config = dict(
    n_layer=14,
    n_experts=128,
    routed_scale=2.83,
    router_z_loss=0.0001,
    tie_embeddings=False,
    optimizer='muon_hyperball',
    lr=0.00682,
    batch_tokens=[32768, 65536],
    steps=8087,
)
Below are experts of layer 8 (counted from 0) of a mixture-of-experts language model. Rows are named router (the router's row for the expert), down (a neuron's output weights, with its number) and show model dimensions 0-191. Each number is 50 + 10 x the weight over its row's rms, rounded and kept within 0 to 99.
Before each expert's rows: a language model's description of what the expert responds to. This comes from a sample of Wikipedia text that the model never trained on.

# expert 2
It responds to: Location prepositions
router:57 52 59 40 64 37 42 53 55 33 42 34 59 58 57 36 57 71 49 60 52 48 65 70 38 44 36 54 51 47 59 32 55 41 60 40 45 59 67 35 52 58 42 44 39 58 59 53 63 27 54 53 44 56 45 25 46 40 60 50 49 49 58 50 47 39 37 55 49 46 58 62 59 53 51 58 38 42 38 38 49 49 51 44 53 37 46 57 53 45 55 41 59 47 49 32 64 44 63 61 45 54 40 42 52 39 43 57 37 45 46 45 54 37 62 41 34 60 46 56 26 36 49 26 56 45 45 63 40 49 48 56 33 54 59 58 43 42 57 47 29 47 42 49 61 43 46 71 47 50 49 35 48 69 41 54 29 55 59 46 76 48 61 56 55 65 47 55 51 53 60 55 54 54 58 49 49 60 54 52 47 55 52 56 35 69 65 66 60 59 43 75
down0:48 33 50 50 48 55 50 48 43 38 54 42 45 52 39 62 59 50 45 56 53 55 51 45 59 65 53 50 35 31 66 61 27 58 42 64 44 48 50 86 47 37 48 60 46 63 55 44 43 53 46 56 39 46 36 58 56 51 51 54 67 60 35 48 64 44 50 47 47 46 32 54 66 42 60 44 35 68 53 50 28 43 69 54 39 41 58 50 39 50 55 34 39 20 56 56 58 69 44 38 62 36 48 64 45 34 66 59 45 52 49 56 51 70 72 60 55 68 53 44 51 47 48 40 37 57 60 38 41 51 75 64 48 39 58 50 31 41 57 59 41 62 49 42 55 44 45 56 52 51 45 50 47 54 45 66 53 60 61 46 53 51 54 50 58 42 56 64 53 51 42 57 46 51 61 52 52 57 54 52 33 55 48 62 35 45 32 62 36 57 40 56
down1:61 27 76 61 76 51 55 53 42 58 49 60 36 65 44 57 47 46 45 29 60 58 44 53 55 63 37 53 64 66 34 33 62 26 56 45 67 52 49 49 37 39 47 47 56 62 48 63 42 55 65 46 58 41 46 26 46 61 38 70 58 50 63 34 59 48 41 53 32 40 51 41 56 43 44 48 30 45 58 59 50 42 43 51 55 65 41 55 45 53 45 43 57 51 63 33 51 58 66 49 38 50 64 47 55 49 46 53 53 52 37 62 50 47 60 38 45 42 62 49 58 45 47 39 55 46 47 59 61 72 51 27 47 62 36 56 38 47 49 43 59 59 60 55 75 46 49 50 42 35 62 42 53 46 42 48 44 42 60 48 38 63 34 48 61 47 65 49 56 48 58 44 47 50 43 40 46 41 60 43 47 46 56 44 74 51 62 52 46 49 62 40
down2:29 42 50 31 33 44 51 54 38 33 54 35 70 64 60 38 54 56 32 56 42 55 51 50 44 62 65 47 49 64 55 50 46 43 27 65 49 45 65 57 32 62 41 51 42 57 41 53 58 50 58 41 53 59 66 45 56 31 48 50 47 45 66 67 53 55 41 40 56 49 56 63 38 38 45 44 59 32 48 56 49 52 72 37 48 67 33 44 63 54 48 52 44 56 69 44 57 44 47 47 61 53 42 45 57 62 55 54 51 45 55 63 38 53 55 45 51 46 64 45 44 66 49 57 50 43 47 42 41 54 45 40 40 39 42 43 63 53 53 43 52 43 61 35 54 56 38 51 52 51 44 52 22 63 40 42 31 33 46 31 44 59 63 38 32 33 44 38 47 54 39 42 46 51 65 39 49 60 62 54 61 64 52 44 38 40 65 62 45 53 56 70
down3:40 56 53 60 42 70 53 44 48 42 50 60 44 48 34 41 60 57 38 46 55 53 51 53 61 55 49 42 47 37 47 42 34 57 68 60 31 48 47 43 40 27 47 41 50 45 56 42 47 38 53 56 47 46 57 42 49 71 50 64 57 38 81 68 30 63 57 58 40 46 43 33 66 57 45 47 65 58 49 57 56 37 48 52 45 63 36 42 47 55 61 70 42 52 52 66 50 41 50 58 43 84 53 62 44 44 66 49 55 59 62 43 70 58 51 48 60 48 53 56 78 56 40 47 35 55 52 48 48 48 39 43 53 45 50 50 47 48 71 40 52 58 48 66 29 36 39 53 58 43 45 56 52 39 50 47 49 42 55 52 41 55 48 41 53 59 47 39 42 50 44 53 37 60 59 52 55 50 38 52 58 31 38 37 59 37 43 70 47 41 68 65
down4:34 47 58 44 42 41 67 50 27 48 59 61 40 67 56 51 38 60 59 54 59 49 35 36 24 34 39 71 63 66 47 49 60 58 50 44 59 54 54 50 43 49 33 54 40 40 48 48 34 37 54 37 59 41 49 66 49 40 56 35 43 45 51 47 53 54 49 63 55 47 59 28 41 52 45 47 44 46 51 43 51 58 43 56 49 55 79 47 57 30 65 58 43 59 54 39 49 54 36 35 61 62 47 45 62 53 51 67 43 51 64 48 48 52 39 45 54 48 44 45 41 54 46 56 49 43 53 53 52 63 35 46 60 41 46 58 71 40 48 38 51 44 40 48 39 43 53 57 33 59 55 32 61 67 55 39 39 44 43 38 37 49 33 53 38 49 47 46 59 57 51 58 18 32 61 48 57 33 54 50 51 39 53 46 41 38 56 37 53 60 44 70
down5:46 27 49 70 54 54 58 54 65 57 46 44 35 49 74 54 53 60 56 57 64 39 49 38 64 49 47 70 43 51 54 52 51 58 65 43 33 62 43 33 68 48 48 54 45 60 59 35 42 55 37 47 38 52 57 56 66 39 53 55 54 44 45 54 42 46 42 47 45 54 53 45 37 38 51 56 62 66 51 54 43 52 51 59 52 51 38 51 53 59 37 34 57 52 44 58 34 60 56 42 52 56 56 46 46 59 56 56 69 29 53 43 52 68 45 39 51 48 53 53 32 56 60 59 40 39 32 53 55 62 46 45 43 44 38 44 57 42 42 58 39 29 54 67 48 57 70 63 65 51 52 59 58 49 44 58 68 60 53 41 58 55 61 24 44 42 39 59 42 47 42 42 61 65 44 44 53 63 52 60 40 64 32 76 64 65 34 39 47 42 35 45
down6:53 56 49 37 49 50 39 65 52 35 47 50 61 76 73 41 24 70 54 56 56 35 72 37 48 37 55 36 41 53 55 66 60 50 39 51 48 45 48 52 59 49 57 39 60 38 54 45 49 46 38 47 53 51 60 49 39 49 34 48 59 46 62 40 40 54 51 35 36 39 71 75 48 52 42 44 57 45 35 59 61 54 41 54 49 60 68 47 39 62 51 59 51 51 31 55 52 56 36 63 57 39 43 50 48 58 53 31 54 49 36 46 57 59 50 43 63 59 52 52 42 55 44 45 54 58 64 52 59 54 48 48 58 53 58 47 42 55 40 29 43 41 55 60 52 33 45 38 45 52 41 51 45 34 42 41 56 46 41 45 41 63 34 50 43 30 62 43 62 67 55 43 53 29 48 66 74 47 63 37 45 63 39 60 33 56 59 53 63 53 58 45
down7:60 56 34 52 48 52 75 50 54 38 55 21 58 60 52 33 49 64 46 42 38 54 61 53 34 64 66 56 56 29 38 51 35 54 53 43 48 56 39 61 61 62 67 44 51 50 42 70 37 45 47 43 54 68 47 52 37 35 65 52 44 53 63 48 44 50 51 48 43 55 54 57 54 44 58 41 64 23 66 47 55 56 30 41 51 47 34 67 44 52 46 27 32 49 53 54 59 50 53 58 51 63 48 52 44 53 50 52 65 60 44 61 68 35 40 50 59 40 40 47 44 53 49 57 44 39 50 48 47 61 44 44 44 55 34 54 53 53 48 73 43 66 60 55 49 57 45 46 30 38 33 68 52 61 46 34 31 64 47 57 47 51 53 44 34 52 38 46 51 60 49 49 51 37 66 44 38 53 52 63 48 64 54 54 66 50 48 64 54 46 51 47
down8:39 60 55 42 70 40 48 48 53 66 51 65 49 43 56 46 53 57 45 79 66 39 61 51 50 45 49 51 40 66 42 42 46 56 51 55 36 58 49 52 41 29 47 47 48 51 58 64 58 40 47 26 49 44 30 43 41 55 47 44 55 42 57 46 42 43 62 47 61 40 54 36 49 43 41 58 44 58 62 41 45 73 61 59 49 46 56 54 33 48 46 53 49 49 52 56 54 48 36 70 53 42 62 48 45 40 52 49 43 58 49 57 53 51 45 72 49 57 61 46 31 49 36 54 48 68 56 58 47 48 45 40 53 50 26 40 37 51 49 64 60 41 58 47 39 46 55 49 51 58 69 73 50 44 48 26 27 41 31 25 37 54 48 71 49 58 64 36 43 53 54 64 28 55 50 62 45 52 41 48 42 46 40 46 55 37 47 57 33 40 38 46
down9:41 61 41 59 55 59 60 35 35 42 58 50 52 46 37 73 64 37 54 41 49 42 43 52 35 54 73 66 38 66 39 66 72 50 61 35 56 60 49 52 55 56 40 67 44 48 49 45 59 66 61 30 45 56 69 53 43 71 56 53 40 64 60 65 49 61 45 36 35 54 47 40 47 49 44 54 52 54 44 55 43 33 47 63 61 65 66 52 48 53 29 43 46 55 67 57 58 46 36 46 52 40 47 57 53 44 44 40 51 65 51 49 53 50 23 66 46 47 52 56 36 49 58 54 41 50 54 46 60 35 43 50 55 38 48 30 72 54 54 45 59 74 47 45 44 56 37 60 46 48 46 50 55 48 61 44 61 61 27 52 41 43 61 50 46 67 41 35 58 52 67 62 61 41 50 52 51 58 49 46 38 43 52 58 40 51 57 48 40 36 48 55
down10:54 49 38 48 57 42 52 55 54 49 47 51 47 56 60 47 51 39 34 50 57 51 42 39 61 53 42 56 38 46 56 44 51 62 47 48 39 46 47 51 50 65 44 58 50 55 67 65 60 41 43 54 31 43 57 50 67 49 50 46 62 46 43 46 58 47 43 48 37 59 41 41 53 60 48 31 51 45 51 52 37 32 56 56 29 61 73 23 68 66 54 57 60 47 64 51 33 40 36 44 58 53 30 59 52 44 78 51 50 41 46 35 44 33 39 60 60 51 52 49 35 53 55 40 43 53 45 52 58 55 64 53 56 61 34 66 42 59 43 50 33 35 61 23 50 40 60 37 65 58 43 60 56 46 45 55 45 23 51 62 63 34 44 43 33 50 43 50 43 67 41 52 51 50 47 48 56 41 69 42 43 54 64 46 48 49 42 55 63 60 25 54
down11:49 32 38 35 35 38 51 47 57 53 46 46 60 53 57 29 79 58 43 32 37 50 41 66 53 42 61 43 45 56 43 56 54 58 55 43 62 47 54 54 56 46 46 44 44 47 46 66 70 51 49 38 46 58 48 40 41 51 34 41 41 75 51 66 43 45 46 54 62 47 46 40 51 44 61 44 66 42 48 51 34 48 60 29 43 48 60 48 55 65 57 52 53 54 46 63 64 55 68 56 55 55 50 69 50 50 24 55 52 49 37 39 63 47 39 36 62 35 41 56 62 52 49 59 38 51 58 52 41 52 57 42 45 48 58 29 65 56 39 32 26 52 52 53 42 64 58 37 66 54 31 40 46 43 42 63 57 57 30 56 48 58 49 55 48 46 52 63 60 50 62 43 76 45 55 52 51 45 29 49 44 45 52 42 58 49 32 44 53 61 38 52
down12:45 51 33 67 44 62 40 55 30 48 41 47 53 53 49 61 49 44 42 57 61 53 54 63 53 47 41 38 54 46 49 40 57 45 46 57 44 31 55 48 48 48 42 46 48 47 47 53 46 33 40 67 42 35 50 72 40 29 72 62 64 52 42 17 64 72 35 36 65 69 59 59 70 58 53 56 63 48 44 47 43 43 47 63 28 51 40 60 58 42 50 45 47 59 57 46 54 46 45 55 44 51 43 61 43 59 62 46 55 61 55 56 59 70 47 30 52 45 56 46 45 34 38 63 68 62 55 57 50 56 44 66 52 51 49 66 43 41 56 44 70 53 57 52 51 64 53 36 47 41 42 50 61 56 56 38 49 53 37 54 67 41 58 54 69 54 39 62 49 37 54 56 40 49 52 45 45 72 49 59 45 61 57 66 42 46 49 53 47 31 40 62
down13:61 33 41 44 60 48 73 35 64 41 30 40 55 44 40 49 53 52 57 54 55 69 56 61 53 46 49 45 39 57 50 61 49 55 47 41 45 39 45 46 52 44 50 57 40 56 57 51 70 74 42 46 53 53 58 54 55 51 47 39 56 46 51 42 40 39 54 40 53 52 61 65 51 42 58 42 58 51 60 52 78 56 50 53 58 48 68 43 47 71 57 48 41 48 51 54 63 65 48 33 56 32 43 40 34 34 53 56 52 67 24 33 62 24 35 51 50 26 47 59 65 54 41 62 65 66 68 46 55 53 65 44 51 36 61 50 44 46 61 60 58 49 43 61 49 53 53 44 63 44 70 43 46 57 51 52 37 46 35 48 38 48 36 57 39 42 64 46 43 39 62 53 53 62 52 41 40 63 49 50 32 38 39 42 50 50 53 57 33 51 47 55
down14:65 59 39 54 56 45 58 39 64 46 54 48 42 49 46 57 41 66 58 50 32 57 51 51 53 33 62 50 46 33 71 45 44 34 52 41 40 65 59 47 40 93 47 51 61 44 62 51 45 62 56 50 33 54 56 37 68 48 46 25 53 44 56 59 48 60 62 51 55 50 53 58 64 43 41 47 50 46 62 43 58 63 70 32 48 47 47 52 56 64 48 39 34 48 55 41 47 43 49 43 49 57 33 48 44 35 57 51 39 54 43 31 48 60 46 46 49 50 67 39 66 51 45 49 54 59 32 45 40 49 50 57 33 65 46 41 58 50 43 56 32 71 43 36 55 41 48 62 57 54 71 62 61 40 58 58 58 64 44 63 49 41 60 49 47 41 61 51 44 56 45 50 59 58 51 57 59 59 46 68 57 47 41 48 45 74 44 52 38 47 51 67
down15:63 57 56 62 55 37 52 72 58 60 63 55 44 42 45 71 66 29 44 65 38 41 41 52 55 51 41 50 47 40 64 48 47 62 52 26 50 45 53 67 52 61 52 51 49 52 67 39 51 37 55 54 60 55 54 40 55 64 58 48 36 51 57 55 44 26 41 39 53 42 46 54 50 46 41 63 60 67 49 66 47 37 73 45 34 51 34 62 43 52 60 68 56 29 48 47 43 58 56 61 48 55 51 71 60 38 61 36 44 55 61 74 63 60 48 54 47 58 50 56 51 60 46 31 53 43 44 47 53 43 62 56 55 46 48 58 48 46 42 55 52 48 46 54 63 24 48 54 65 50 55 34 59 44 41 66 49 47 46 60 55 41 58 46 41 60 55 61 49 48 45 39 48 36 61 66 55 36 76 45 41 43 49 49 40 46 59 69 44 53 47 32
down16:44 61 50 46 58 60 41 50 51 50 61 36 33 67 55 59 66 47 60 53 68 54 37 58 58 50 51 51 43 38 50 42 33 52 50 44 70 51 66 51 56 51 65 43 59 41 50 49 50 61 54 32 65 47 46 35 43 67 47 69 48 66 56 42 60 56 51 42 48 40 39 58 42 62 55 58 65 55 54 46 51 36 55 53 50 53 77 63 35 58 47 63 64 52 40 28 64 48 43 47 56 56 52 50 41 56 54 68 61 74 53 58 57 70 41 42 62 71 57 56 39 60 42 34 67 63 55 28 68 49 67 41 59 50 48 49 55 36 56 48 51 60 45 53 48 47 45 36 65 43 46 34 70 50 64 61 52 41 37 40 51 45 28 53 40 46 62 61 50 37 49 52 41 41 49 61 53 50 57 58 59 43 59 41 56 61 43 42 43 44 51 38